{"hidden_size": 320, "router_score": "softmax", "normalize_top_k": true, "init_std_router": 0.0143, "vocab_size": 8192, "norm": "rmsnorm", "max_seq_len": 512}
Below are experts of layer 2 (counted from 0) of a mixture-of-experts language model. Rows are named router (the router's row for the expert), down (a neuron's output weights, with its number) and show model dimensions 256-319. Each number is 500 + 50 x the weight over its row's rms, rounded and kept within 0 to 999. Numbers have three digits each.
Before each expert's rows: "comes before" lists some tokens at least twice as common just after its tokens as in all text. This comes from a sample of Wikipedia text that the model never trained on. Tokens count by the router's weight.

# expert 28
comes before: " to", " in", " the", " by", "ing", "ed"
router:474503527527552558462569512419453480450481617455491429412510496466520521499505437469546442472537500468477481427565484577523533516503380552472524504513502389501573498553504469415489506404524566
down0:420578541533441490455520457427565523540472517584505514431560476504406496415445550412482606572513509527553474501498556458539507436483470508496474518465544505533509464563512484506517522461520417
down1:468548515463611485521416489575516490581526596542509494488529521636421441527481462518504479502468512466481483377543568481517534468516496492468579554463508499434495568561545506566493532583508617
down2:447536469482444443492464548507532441504456491485512480509393543471462463479511469606470558492521510464502619460523497526540462511429499426484516521547416589528530470513541502461516513514533557
down3:433511484597456477498512462381543598566500522456536558456374560485570503488546502504386466567457493449392533559482523439507495484427589527538479538443464569494540537443566540382487521517526469
down4:445488508511478482611502521481466386480514436496485374518470508404574482455555485556427534562509559495500584455547515495542370485528545488550485496497516432435558472488539576569521486527475610
down5:417510465407550493516559461470460534471545460505443482452487546406439515486539488499578545359390507517380538502523511438485493513507538564503526600513492472623540498488494575472521522499547509
down6:523603538498532525502453582460464432502482431583531439481517503541487424512536439480490446496482489515549522482586487490521453493474437486587491468527588480431503543465361561574517446486544496
down7:528545497436474614513411589461459382615533497561554560577518477442458607562512476490464471504507530447619533501558408512540448443513473408497499472462514473405584420498506516431549501532544454
down8:546551540555514568489500594454498484472664447457425474488559437582514435537412514447493474492487505513491453487542450558553401474466501508562488519591642531525563533494515493515499478420498463
down9:429499506470549547532449538537415445465544476507588587486330538516567446499592518543468487570574478537470449433532534534537484515507491456443428478451511520562597519504521451496513514565589547
down10:530457486458596528585562538581504562558554401484554472540440462467526449539538576533554485513387550469498569494444531518450562476451400467502402574439532460519529506507439462439412476379511429
down11:457507452482567482576573459432528516415543502474516485488438575573552530541485527548521530542569525502548529481560476529460496578442496529475507576482633483448498581500517428560539543496512474
down12:539518393395461519550439503507403502510537495478598522512417552421511489443479498497442530503388504514554458512510540490543550528471493515574489466468558421519509510516443490470532505524552565
down13:468486502535422483496444443499521599455454507526502519465560500547492539556534489543491584465473395507541644521517536491490450472570453458577469547482480510494427408410475510475483491577521531
down14:491517536500446572412527513396466430548476430566514482472484490502492489531557536580550514518444470577445534529498499604503594470463482452510513477557535515541405510538439531529477439584449524
down15:580443468530525592460536603553522516559479545532533395611527513505506579467605522571498417530519520496483499425532437416497458456503501557496478454470456490497437496470550541547528541547436465
down16:636463496500511512483498492521588493591442455448528479415617508605528499466475520466603511491460457554448623450537471563560473463464501565534526536423555493475425579543465476480453522569514509
down17:443539534453457466460552480568465486468509459473484555471496529496495461391514521620432536457480497543544521568404515522578461409480546526603506490471530542443459555610531440505562492464457450
down18:439399463520495471525495453476433383551523534499563488447454567493505556406507523506595505560515567463498495527530489492509542495395465507541521516580499432514554548644558570448469480502505518
down19:544467438442509536484542485470534487526479509469484473494491492476562562517525574451462465506443461432448488585471460430501472429563556518469476559559594428444603492503565444490513488525495495
down20:536418540465502446481552419455498517463477514387515443452359467474566463481528555535555527547563469480427494485482444503470585388475443461441545467480434520586548455418502471470477485600501550
down21:535527433548441465438459465557477543452665541407510477505495520517509487436584415481472484468443477448459534471508522475475312564533526519516488489515512526437562454510518505462483525442474398
down22:450524447479503615436554504492501468433544496449524527514559525498496484498479536417523499469402482511591567393515492514572499546520459488503521511506567476498503467570420494554466544562427411
down23:480545546465366434382389500495518453578437502478450549423502517506530508435476497522520543607618433457439536512418520427525440524500483454602479618489560552531473443469526511482451510419525421
down24:543629463529474495606480526634500441435408492482489416528380476488499504473520453424372463474500565489559534564539461551458444531634488454581453558435428482435500557482455465470540477418541501
down25:537489443483523417575445516478500550586511524574543512440494562553456571528406482475430495506440395419473526496471584362528478511583439552478533475528488514487507465563519441517428432481461466
down26:516476433591447438495462438483406514463475527543526529485390373505480468411430583527509480439529539582553472503531422633586521446584458536565485534539459553492523544578575527471579481526496495
down27:509440501543466615502458541512435421445469546525598486464469505572453473551574518616522558518481520507537391441547568501536485535554536492545532410552464444451463447475480434582646446549479498
down28:445470444469458561487426486503559469504449546508447461470468455439483533577524496507436485471639469533529493552451440553460516531576422476485417521478485459530569534530448490421457562426487405
down29:522508455443458550542496522467507410553424454512545510432531442484501525508500554487497564534451438524551479518527516611466455563495534509490535468427557513544564466554463516486461346422630546
down30:476548517518377438450560576570527522554426506454493429460490497555533427423463546509418491502465405483552563459625450519485529420539517502520508550547473413556504488424562578486544493513498513
down31:536490509421572516506530496409428487454440507464453490458440513438618557496552488504577459570533553360510564447534526498501401579534536464396412432540612529454540538546481533556600388556488482
down32:444546468537494471461490553521574517466531450517428466493519482436467550407458479512557439504564492479428514408518603537402468507650553509438493397526468456450537556576474516505624550455454485
down33:544589488487582481514521487471505549478499525573426492491522555488509562513603542445474487504456516505482499474526539505601567480449540380492481480479436527487555440562574532563539462505545532
down34:491507577538395517560541532578497505483471485457568461556542568495515379499448593517511424512513484533499528498609453415542490473472317430489519547492572484463452525464491448462509491562503522
down35:559484527518520508405487445533549485451585495529560476505486518407530490485488491593533538475465569500510536486516457656429442442447533488532519515567509488524495533513507552529489542528413585
down36:543479547543591466376471422549525450498428552568537470490420549498468469433509512414513527589520427461581612541559510525541549581585496470435483520452532467562571435456549423464500466513469494
down37:562572511544547654602532435563459474466473512472472525569597405598468516464527500461485531485523505468437382478515571528463474476568493534478466523413541500478512516563519542552504471516498470
down38:554513526480477523556512542509501537402466514452443497494513487485396501542455536510372480542500479582406497436512572412468475481457409589531503528455564428652499641526526482543553626497470516
down39:565574470448487549481488515501479502491501545505478459478549475456405512496456555488376522489546462384432502468551450516494507563416454496557456399515520445459520534506599517485506528508577578
down40:513444418452524442556519525479498549437560447470461434473478485453447540557507504584458568506458562506532485459559521520538534493425569437552544484493531545518466513467543521493519483555589516
down41:490429431536493511493527490515452554542576482505461553511559503386529539542526441525542425517546440429463473498466509562423505462590540578511491481464492532430611539510594593507510587515468535
down42:446531476488604568383442438507513505619489516502516578500569428492519599564543529529499563595487483453477613591465507449441384456502606488544532492545520492457582527493489441552530476542538502
down43:493486536488567512555515503451503398468605557494473466493500430503538468556522537491492424584488573382447500414523543515440502522475501500470469511584495510525520487419534437452525548475443475
down44:483528422442531453529594647517500494479501508483512517476512493470548378560454501552520479510453530490544462402486473542489410478517514523531465486468451448497428485545484552493401535491510546
down45:463453478517439480512481491436485435449485518457518464485468509573460592418541524495478476582391466467581635453490534526486450502494439483464411448466514493516553584513536448488523548584440452
down46:521518593531479421449556544514507533549488621508495454410553614578536549416484501458514522477476512541525497527487548496456553508551553536522549549497569447551637556525496551412504478540552489
down47:542508513556490447547453438445464551521475532543469524497426551401410468517513498495570545598484554426459574507508559498477614527499476532432460525698571418498525550467450503518509455573486563
down48:489510455473549486468447426386458450507475443437482527580554429535409491527518528554415436479492489519532506527539558454567555531480486607475516531499484483474537509539529543492456548507481482
down49:583474437461512482478519502580589411481537434486513471523358475352435439480525512400442588502539551507454520586528545541437522473550471480539535581539436438479416477534451517530503484486475528
down50:501461513524554444530414554518478471487523496466567571400517417392557567585518550517417530385502524523514448507472406511511522494476494556414444484493502558560530480433491553492509450535561428
down51:488451472537416514526488437477402486464550577493439501475462527467472443475540479407433449464511584520576565539509607520473510393528499544468366479494502519460469588551485473507443542519498425
down52:551446543444575466561475540437537431542587398544475516442496516618481475384485474438573494482532514434490387494472514528483458421479393545471506424543502616591465570488525490427421530523465554
down53:422568544531564494458485566489416517523459499510436525501532413527525466398487487465470441424569434521427545527471447557452437567420453477473465496478503403592509489485478445466544427570585515
down54:458515495558445486508465467500407477520528480582615486492581537444487508422494409456421416466482485481496498524549450527562390536473548466398454526512501509467507428447499524476516439511489595
down55:546541444554391530507546543501568547552485465501477449568447525496429517501577484488536421524418584480385533556452555547545446483496474497475445503541397452430453559469537516490429426478487458
down56:582549484433517535485540443477461590493433554461532420526484504447440501468499488463530450492476491526527510523474384430463471530523541568525460551505524454464405652512505427525498485549506481
down57:568529515473530479445561540443507470483453515522558463580487492508490508532391465494505525504538471448630511523555535463469487438480571505432552430487518556524497545526526555458467433480504470
down58:507510493409413536516413481476448464486541526439446531532479569530577504436538498505546508533526512475508479540461572520537506446404519511440535473544661562573501500558413464523544530526465552
down59:470514484500467542510461491539543428513509539473462549413507414489485509502536490439575555562487500490555356452492496513523545465526472441529548518487493557531514566502543497443467464397456415
down60:545458498483471511427570442492488504551514458484583499442420533499512439518457539457445500536504491537627576479520619465469505514551590583521428510500460558444575514527542522482619459593431454
down61:530526557544467547410481413475500464534568566428453493445531535547488534481413450528494569489497488587445412488527493461414521572495467448391439563520502485476475523478546498465464566561507535
down62:479580562556550522455512500585528539546481420557501668503477452564494544504392539446525482545535416490470526504483566479508464480481577452484536537439446516562469488513436508500534429470474451
down63:503504531546480428539482536617458446474506576500534467512511501484574558395521478583543605535562485515514575451485449471491438504478405552561488580529476425497528563402560535502547407445498465
down64:487407482494534510434471574473481513572462431554571469494475469434442566438528469565388535480570437518428580541528531511477486496522526477432418511546554547493520476460398413470552473503497438
down65:493423490476526591519595521414462358495442503520518485425514473488485476469523499501430406428428508502427502459477478575550484545542548482570433560539507542547487559461519477523561547483435509
down66:420494488471480474519560442413457460501507410504476604621476461494581573542476454527503462505548381473549542552525551490523459503551487624455510426457501515511512399456509511454534588504553439
down67:519582634512479548554476475536461559516589555576458515528624480438529436555478450514500492526500466486553483473537535554530532565553546512586520469519556467494507514440514420509526518540398532
down68:539450545392416505563534500398556404516507447472490551574516443468444541490463522490506537544523432464514405470557477558426506499498517482476496518538481567549539453526396497417479463501601463
down69:493453528525454545442482471561455521540435493436463449525590543533426462568495461527412579539536477571564457530534539486460526445457558439479489581440451528419563500478499522499532520482444539
down70:464442565514499524508566431452592504448418548538536568550535501539622504477554521473467566568493524639448505479501533477491509515543437408507515616531511565496497443443538450578467537548503425
down71:457594547503554465508450544491473440505490543537470520510441455563503487427430492480388455505479476506597545472451403427463468489544492496475445452578540524531634476507582490616492554519524432
down72:399463445422539459503551399509515595415495537514473526535471571440583520587501574533523433496463562506564530530488463401477520396450498490560521451471480451485406453548568511549589437526575511
down73:535453555490468483544528474538470385502571445491467598573478526513539517484553586461618461528545515437475508527471618361511524544471490536524537502386559561464529514472559517571432488445474493
down74:403512540508548439520478476456462545497576497528478428523597496482626508590532435492563573521476525473470508480522473523459541461484466463514411507493529451430474516559523478510532475532479619
down75:467569524474493583520503459509445466518497550485503559554464513506579528512415470565585499514611403448473497534542457520483484509516509541470537445473443519453564527437414496465505535477526509
down76:439423482516539517477375559525555425446539506419464475497495467441522532530498447512447518530589416512540496523461488571526500461493485521432500496499534501452465561492412470568476461481528563
down77:523488535470484499522584563485647466561537524549522592441510553458394570470462508489419456438480539570478515457454441452507514513474473521520582416566507497445538538474445510476486535407448498
down78:561478423522550486405447447517437435502497549562482496437515523466433545406534638563450447477574557514494598464493508450406456497508516487476383471482526514520518460441484462575471589567562514
down79:481502614504577578525483499576562436518568516504466449633411501505411561532430548460461518506478473524462467479437441454479399427463530600514404576478550550478577543522417566465533504556505428
down80:477451540559541564628437444590522463514577510465466437391478530543544477548563495481446531433448496565511469516572465572470489468530464495525511517439500507544548476499419469560587430483554518
down81:507467564520565496478523655419556465525491486566543446426526489612447521477523480456511502459464458512429458542519499466514629591491494539433551484495568486469495433509554532508561511513481512
down82:562423514637435598516485588558521456520516547546538440417510558456502535547540649495526545497490434621507449404538530438551492590440458479513467523428525507522487439434478560487471457499463580
down83:591444498459625511514532544499473518500456524475519457536477482491472511495557496480489462540504511518523554467447530554483540464549456370480506547420427476557574520425523462487472478617473569
down84:631472424464504559417490527494529544524518503543503481455531476514489495463501512495563642475453474478544457527544486548501465516572412533521460485521524512557467580460562510501443513362519507
down85:561484474582496482603412472475534543439494486509452427470508405446484446476489494545426455550469567527473569471466444581513500566472454475535439552548354578560492486432560397526471514500475424
down86:522488550502505566497472408519524479496437482543416490420461479525549502570416513501452436492544435497530423543435452500482521489529489496464558567543451510474508509509561508537553616514493588
down87:494506419477527484450449489495561495435489575521506397484533370480495493483476514621456523483414507427599459509497519409534526449521492533476464457497406380521493544502371545562547509528542509
down88:454541495496506457459404465513490547540432558483512410510516453517445500465453524517516457557478493457405476483573563569534516561561538449453543505460444528435624460496481557429494454519512593
down89:550382461454503488452574471563548485503630550476564511409500547474603515522473536461463451479545437497545389580510560544444508439460483470466577463475524496580578464495441526472507489607432542
down90:548520534509535494480501475499426506464429500533510530485487519568404629488542446521376458536514527519477485562475564475541485474594516562397519383546477551507538556508494525540460536485507599
down91:451527560505424520416562493536535486489455593534552524500570608470542511544530489517517474418503575520502514531547497540517423501565447485452504503559509547497635582576472482445435637527466487
down92:560454537528448533502614434528441492506524446555510526427512441469604312529525526490556475529494529439554432489445478545572436517477500571566511478441538581534450423491507554510550588563524470
down93:455416565451411497456510514546505612516504423453538589503498512499472418586439560478611530448482482512432536602568511554518489492469414438512483440408450437537469437484467517430473512545580459
down94:471460568514521534488471529495537391431574475522493493501499583403501476528529491437478491527585475602431498578522541474410490555504455528548496531615457557449498478559511474462518525472510475
down95:541506497489500575572535486419572449484483462493455582554399532480484518506500472483515419576555470536522531461495518490504595510480478485508543482552455424484529493527464458552556436518530485
down96:526443565531428519513490459527500500435589473530491480509552469482448449520482507431435585497491495510503592411558425487525497490490545534506486392475520477567388447579526462528519549505448498
down97:492487606363506482485529513549544552512503571480448500496550514458548544423533445459521437507485552599540487534491518526379475615502477562511502524520548523488502469576420388417571518514504482
down98:524478480423519580470453479564467447499555567545503483510507589560509484505461625414471520478481490531464429497401492481358479570482492501433486550522525511357543608525496544534524439523472498
down99:593548523490473513570559481504486518462528493611427581484529524502479469446577574551505513491554524500524550563477529444505436454519507484471497541486551458418570568611495480520486510548469547
down100:461611507408549587482512489500585473479546482452540448438401565518490513479515512547458531505453459567582470439578491489510540524458503603506462529442493586559443494422497558527567526521475489
down101:528568589508420516443502590571416529498470426460505525597546510535516511443450418492476514506494534484461499503523503489484486512457516558504509486470484504402547477489527480497536511504389532
down102:476462448454444545505529571447448579478423473589469497536502514526514501475535552410476437438465511441416612421431516541496560431518506629534424468547531519532432540450486408461526547535480459
down103:539501504548538566503552519481505496420565489495541474454520494524487472575491513508528489534554531485535435564490524510600436513489457511450544397544451474476464586441495526473497584515543507
down104:466527534445418476544480513555473426451422518516453564496439484587434501472465467431455532527479562479531570463493495477555574500583492475515489408501490564505499432487551439562524431491572475
down105:616500479497560505459510483480566556477528482509608487481519531515522590447441559495360505404452489401575443497451455568450466438481621472519604584449372574472534432505509460419528490571563527
down106:434461436572424532532531471504562527397521495557481497520514515495489489602565454516585445422450463507479515491540537566546501571406459452489481472408476497465511474495509466560529530488530499
down107:475526440565446455530464417548576496523449540448415504500495541472550542614516455386563465482455535476491583502533560483481546546465577561506484496401558452483544421441481446442456394521434595
down108:518459535514478604460562445487553556552565583403462479471450515466544501490558488494467445577582460530460468517482517501568534623518514427585557525504508444429496514461564559516499604538505532
down109:558531483452402482535492471554527546514524496500450556515603518459423477524482516612463516433451428439460517501530455444588412503446489589513507494452425407556479408459479509547488430450448585
down110:458489533512521532459554374626494415543462574482541528392521430579589457515510485499446536544464549540500476509405460596488545514487548581485445482483583480550473483493455529569532484484545439
down111:462503573604617458476496477509507448555529526529544511537514505547445569550551483451566466497431516503550482449454515435459517475536518547516444468583396514533458497539473475447504527533560471
down112:514528510459490514465556499473443501545517433532478451514403509476458570506520541460486513511448475513506572506551451538500563479539524486576535507488490537469460555591537446492498435547492517
down113:471556585512533518473530466571496553479579442521453513563497485454522525559536434474554512529532566361501537484527449560518461377514569489497425534546594465532447492436490483641499516500407478
down114:492506565473461619564460520509534524537562589468521517487438507563542478525407574484587541564591450460499418536486495502462452458548469467490577564455501510551480507470464554474476498595488497
down115:476462482520494578552540531461541468457592512476508424469472459505512509534477583609486556547536438526452370436460411500484480448584523509457502565551465510591515522483523488560612525526494506
down116:459469570504465553440521505466461501414511515410473475446517564536563444534550504560608493525483491519428520513473447483494467483504422512543562584521488483504510526472540459542473527550441502
down117:516457486551535443491386450442412552529561608474462550453478426451567438514503487498541474469451477525446479464517478488440601479466588420493489431535505453436451522538454566534453405511480421
down118:493491482497500424437427556501507532461490482509569516467431478442514527594479461490534562485417449536554577537526475421541442551490541412510567484545561470505503443500484410492485525488544478
down119:429450537569510414589477506602522500535474445541510511431423521506451580434385442457504540526612424510482526524497515494503515500552554549423520547553501503451520510473476391531446426631573431
down120:483541525480541478534498497553504381456476493497514541551487471561468526383442464460495527459450588473539546494462510498542487542388544510431510476355441502518505478548606489484581483552514459
down121:423514416426450454551458470520484597415551454552556596478496517549443537502481495468616491448514511482557512540479455462511484413489514505465531489570526509486496580468510526579538444558385604
down122:489492532537489538647495460415499509468450427539546526484438477461517479477570466557601519491559464497400582469481474586505474576513397448554418484563510471554522565509477414585526553483437497
down123:560534543477488518499511489510461438498481444558541512522487464464515457531504531527581544501489600429445484465538482566501555471455568466537536543556460521440560436584467503556565539544355552
down124:460602588509501457463419509534571546529500538526495474437636434486475543567427494509439488524413389433504417454521462530470500509472537569449501533515597552504480417473510482508476551658515582
down125:545453528537580449486441497531480436503599436541475565576550473519544576494496576547529414525438580477462473419537538521444483441424459487470498473506481408610502425641453485536481500520529531
down126:531538485451454486461462454466402609506412517450494437474571520484535465546478526450453521565473586413600504521473504503549469378519533485505538483442443550466535488502574447465474507512455468
down127:476516580486459520537471605454542558449471487539484476479503577489519452575592457465507552476417467542532541499535604542525485537560521403525519431436442564583519512512426486512408526403496542
down128:533618537545503475457412520481519499523431551555530508422492570525627453441460498554504516456479440499413504621372418470464504540440585596510499491595471511433403453513488578499443511454487550
down129:370478578459487522395529478555500563490513461491593604515452551465474539580603501608525513501546534455494466461540515588505543400474451498519462490517426485478512436440512585473486511550494536
down130:473381466485469494513572399576433421458500464511481559505524547456476627428479419433582465482467492480486417485575502536465509494602452571507550556446449532436485491569511590539522533460445564
down131:572492407486445544530522495404602536495471500558642618482527580529504573419530488461504535566437456518506515618487490570518474454525458471476486540529400516445529440584551580583504519500544464
down132:427449464507576558503494535497516515457419543510484467542520483533545481491508565479559563492472571496514441406484543543554541437491477450470497577414403536498488548525462513499524471519524572
down133:539434514479506517552625508576467508466515554480519440498504451524452454478548523473457564473640488521373513524553458498552464519529461564510468484408458478505485577520458596404483499368415469
down134:494491477545458453449527570585593593533486491447512530521432538493462509580523489503561531493534518461493494518478510558482435537519530527531562459457443526490445558451547517524488507537506597
down135:564489558388432466504507506432492494502494515553456603510465469441464602550457521492523475451554392508384471547604484432453529449556520484627455478452433579500540437535475594518479504544545498
down136:521513571499554449546513537523492527621534533509410485480405450450513532561411466521575486568584430524577384565622478449452432497537505491524588545505443459454445458576501549557468524478412465
down137:547578529474493488573499395580553507394426529494503553547554467485445483483588470481526542520431545522428528390436550445488599534513520507406448504485546470503549553498553435506475520542529524
down138:521467458533453508514433483432458540560566443511618519570477584471517477524402494528414543493395540531474526329474541463525463492490526457487542456441422534453432556451597518482485476509409509
down139:638492545447467436479520480485433480507493471471442563486525479562450526596471491555476455502473560472520583483514580459459406541464493522493639453536504476520492514448450418476547513522512426
down140:463450447532466469493553492504579541462500501542549466474509472492560536476484492507528462474536565423556551497474557595547510527539542457518493494461576515516478469495494515363440505482528500
down141:501482514383615465554516504504589459498538509456488547433453486465477517481457610540403439527539479537519455501460478497453463430395405486565506393532503504568529485502472473356436443550509502
down142:551523347508524494453492436488451494551542512499491545468488494431449582439498564530402537436534418434472511518518461545484424403557480441536452463502449427499524512469505492516459480535351499
down143:475418493560412504546517466493475438448501538480468461452417530442582482528551471537494518553440525557516466513504440489549513469458541554530440472497481459459545425558487426529494588406443541
down144:460496495490443526480483562435496453565482494473475469557453508549572572446520485538489520478506479499557535468327518534466489560470615509497504418615433567455502516433533510545544492467481538
down145:499580480524452479432498495466453455454564460500546471555451586506521455462469553527457573467473407449560492431477516460560430557565485582468423485450474567525410395578576553587554381432460467
down146:573598489457583456505518422548513486425519489532607440458416553543552525491587460493444511528510475585428359479578509509512435466599544409465499424465410458550440501432632427564457505557480521
down147:522492567496466508507452622439494465522471490479612454540534444445499521426471490530505498584522479549583552466549530456398424493533444469526486505492449524424525466452594478508519434564434496
down148:564514511526433435532418530408580454490418467539529505493503488472454524432520503462451534439508469493447587578448464407507545574469432500506395464495432564468460506517529429458470484494521483
down149:545505533506555553480571435517531460526456500451504577595422487443522443506540490461550487454489459416619497478464534556569432454542515512499482549416562443494549585492533462469474472567503527
down150:424504508520515636422469531513434517470438519495591511539534418510506545543514553543443517499463494541455564589536485549530539497389467452536564572511557490429497499491493555471428503522502563
down151:449536511578498496430488473476533546565557447474539492505431466484512501465451483457464528456465501513499493452628474459541520482484518432444517496436470433543444526500560603563542495513523527
down152:429404516544597500397535414604547455382551604483450500455509490459462532522546491459481498357447493510474516522516471505451452503485512484503523541464559423437506456493475542494530506559453461
down153:410494592498496483526492428492511460474525456561482377585575481545572462449512474523513503506540574456462454509562521455414493424485509398502519454547488386401419465458491608512425522530497489
down154:588478575454428580467481590457548631516462478432537551462396539540463495463575523499492510503518501372493533559549441459472469514454446499518506504571478494442472474481506548458486394523517455
down155:560566512497464557440502555483508521529492434463463556557454544442474497600562566473536477575507509517548461521576483479610438498432546533357552539558457467424524480493446392461455499478454554
down156:436526484431522561511546485542498442486473458544523501430500559432515524466548554619486504541530519447461537449512492453551464510541571514461523386478601531487506598560470531550545525495528539
down157:452587565428504549499488533465494557517442514506447517470512531531465534517454434590535604504430554379472550568583427528570478501459469419502522511480512429437527574451529576510440494466535518
down158:476491505554516494553458456513512560443485560514485540526512487497499509475434586480439534412452424480463526510468479493521473482480500494473418509528586529408563453445468473561462529526499508
down159:550476563593420494528469464509414526489485570539502495507483422515490525517490572507466421519527468494608566502476559493441458432529470461560554422514470391434582460429526486521569524518529540
down160:415534522509509633515675553534459455531460486432478490468506521503528508543478444510494395486512572429509479509531476447601545525469454554531519528486411574519533447513522539495403532460459475
down161:501442457572539600488568478471494481563476528476464534538510526546546540489541477498353508498458501563526511403477485490447481491577491510538500497485459558435570509414608507480582474427530528
down162:526468459479406483463586459532535583433517471505525546474555467447612455491514585557457540566464427514554495583428502435541536464467520555522534501572537584595540483612505484427501552525506507
down163:464430465537472379475477498570450484485594523542625498541624492578495582456497524426532448529419555537511470441523519560415468505483542530521462478530510522424552498546477542496521504473535438
down164:570470448501494460526516589453466443449441521574459439451524415483494455472461534395539494425489436594484542548561449530470490495502553480518487436571518474521550443494489581495414550491510518
down165:496569461484532422471533404455549476423515420541464561506488567567476601499485445519562413528504529516571487520477452518474522508484514578436541511565495553419449522567516360485498486449520412
down166:500529434512570522522586586540462590424482419543555543439518495515491520494575429549630579505500601499482570452532488475493585454509462547550506479538507450497532573520475448468508463537489511
down167:563520467467546524547530468412496605456503595461459516437492543487437532522478523616529492517533425494426370458531517497494585524519531504406482496501438537511449472506535462501431418490555527
down168:455425480505471468431531401529472508500504537474494537499375434480558504503425480405494625559497518555436508521572500524468426470438456473529521581441605525521520547564507477515451606378483473
down169:586557495521488578584528505492544388425440518474518520651541615513486472566494491472564432465531470486442496521531552466516550637567529529517474482469466478488539493498521511503494434468527565
down170:442521511432534543469426538560453493465462513509494363444438438516492448485439437470555537525479465540503511510551554445469477407445572523502568595472506521450510538531388600537527457489565458
down171:455595544384547552570466435510536567520445505497489516545472464550518411566454408607450509530506561507502415455559382563505413456578519537454475507543476523492544557532546565559525489505495572
down172:496470495521558439526464364438500457499605512462476468501455542479568563533506519582477513442489464557417412415437476552458531484514503435515491517529538525562429560532526562439522500550529579
down173:466458476483460527544549568573529436485453417530454548476554517428527470487521563496513522413470484521535510494488434519556557483502478550512495592529541578563514587405438537476488478524519574
down174:379533479506441464525485473502482456497582531479511458587424599470503457505489558516509482472398402505548543479435434506504502444432559495534543472443533435423434554520508594511489534507485610
down175:475542487458498541469470570429448524426477554514487527494530530505620518437544551424511472603577605505501425416417551552613489416451541517412515523437393497502465538460510557553546529494539479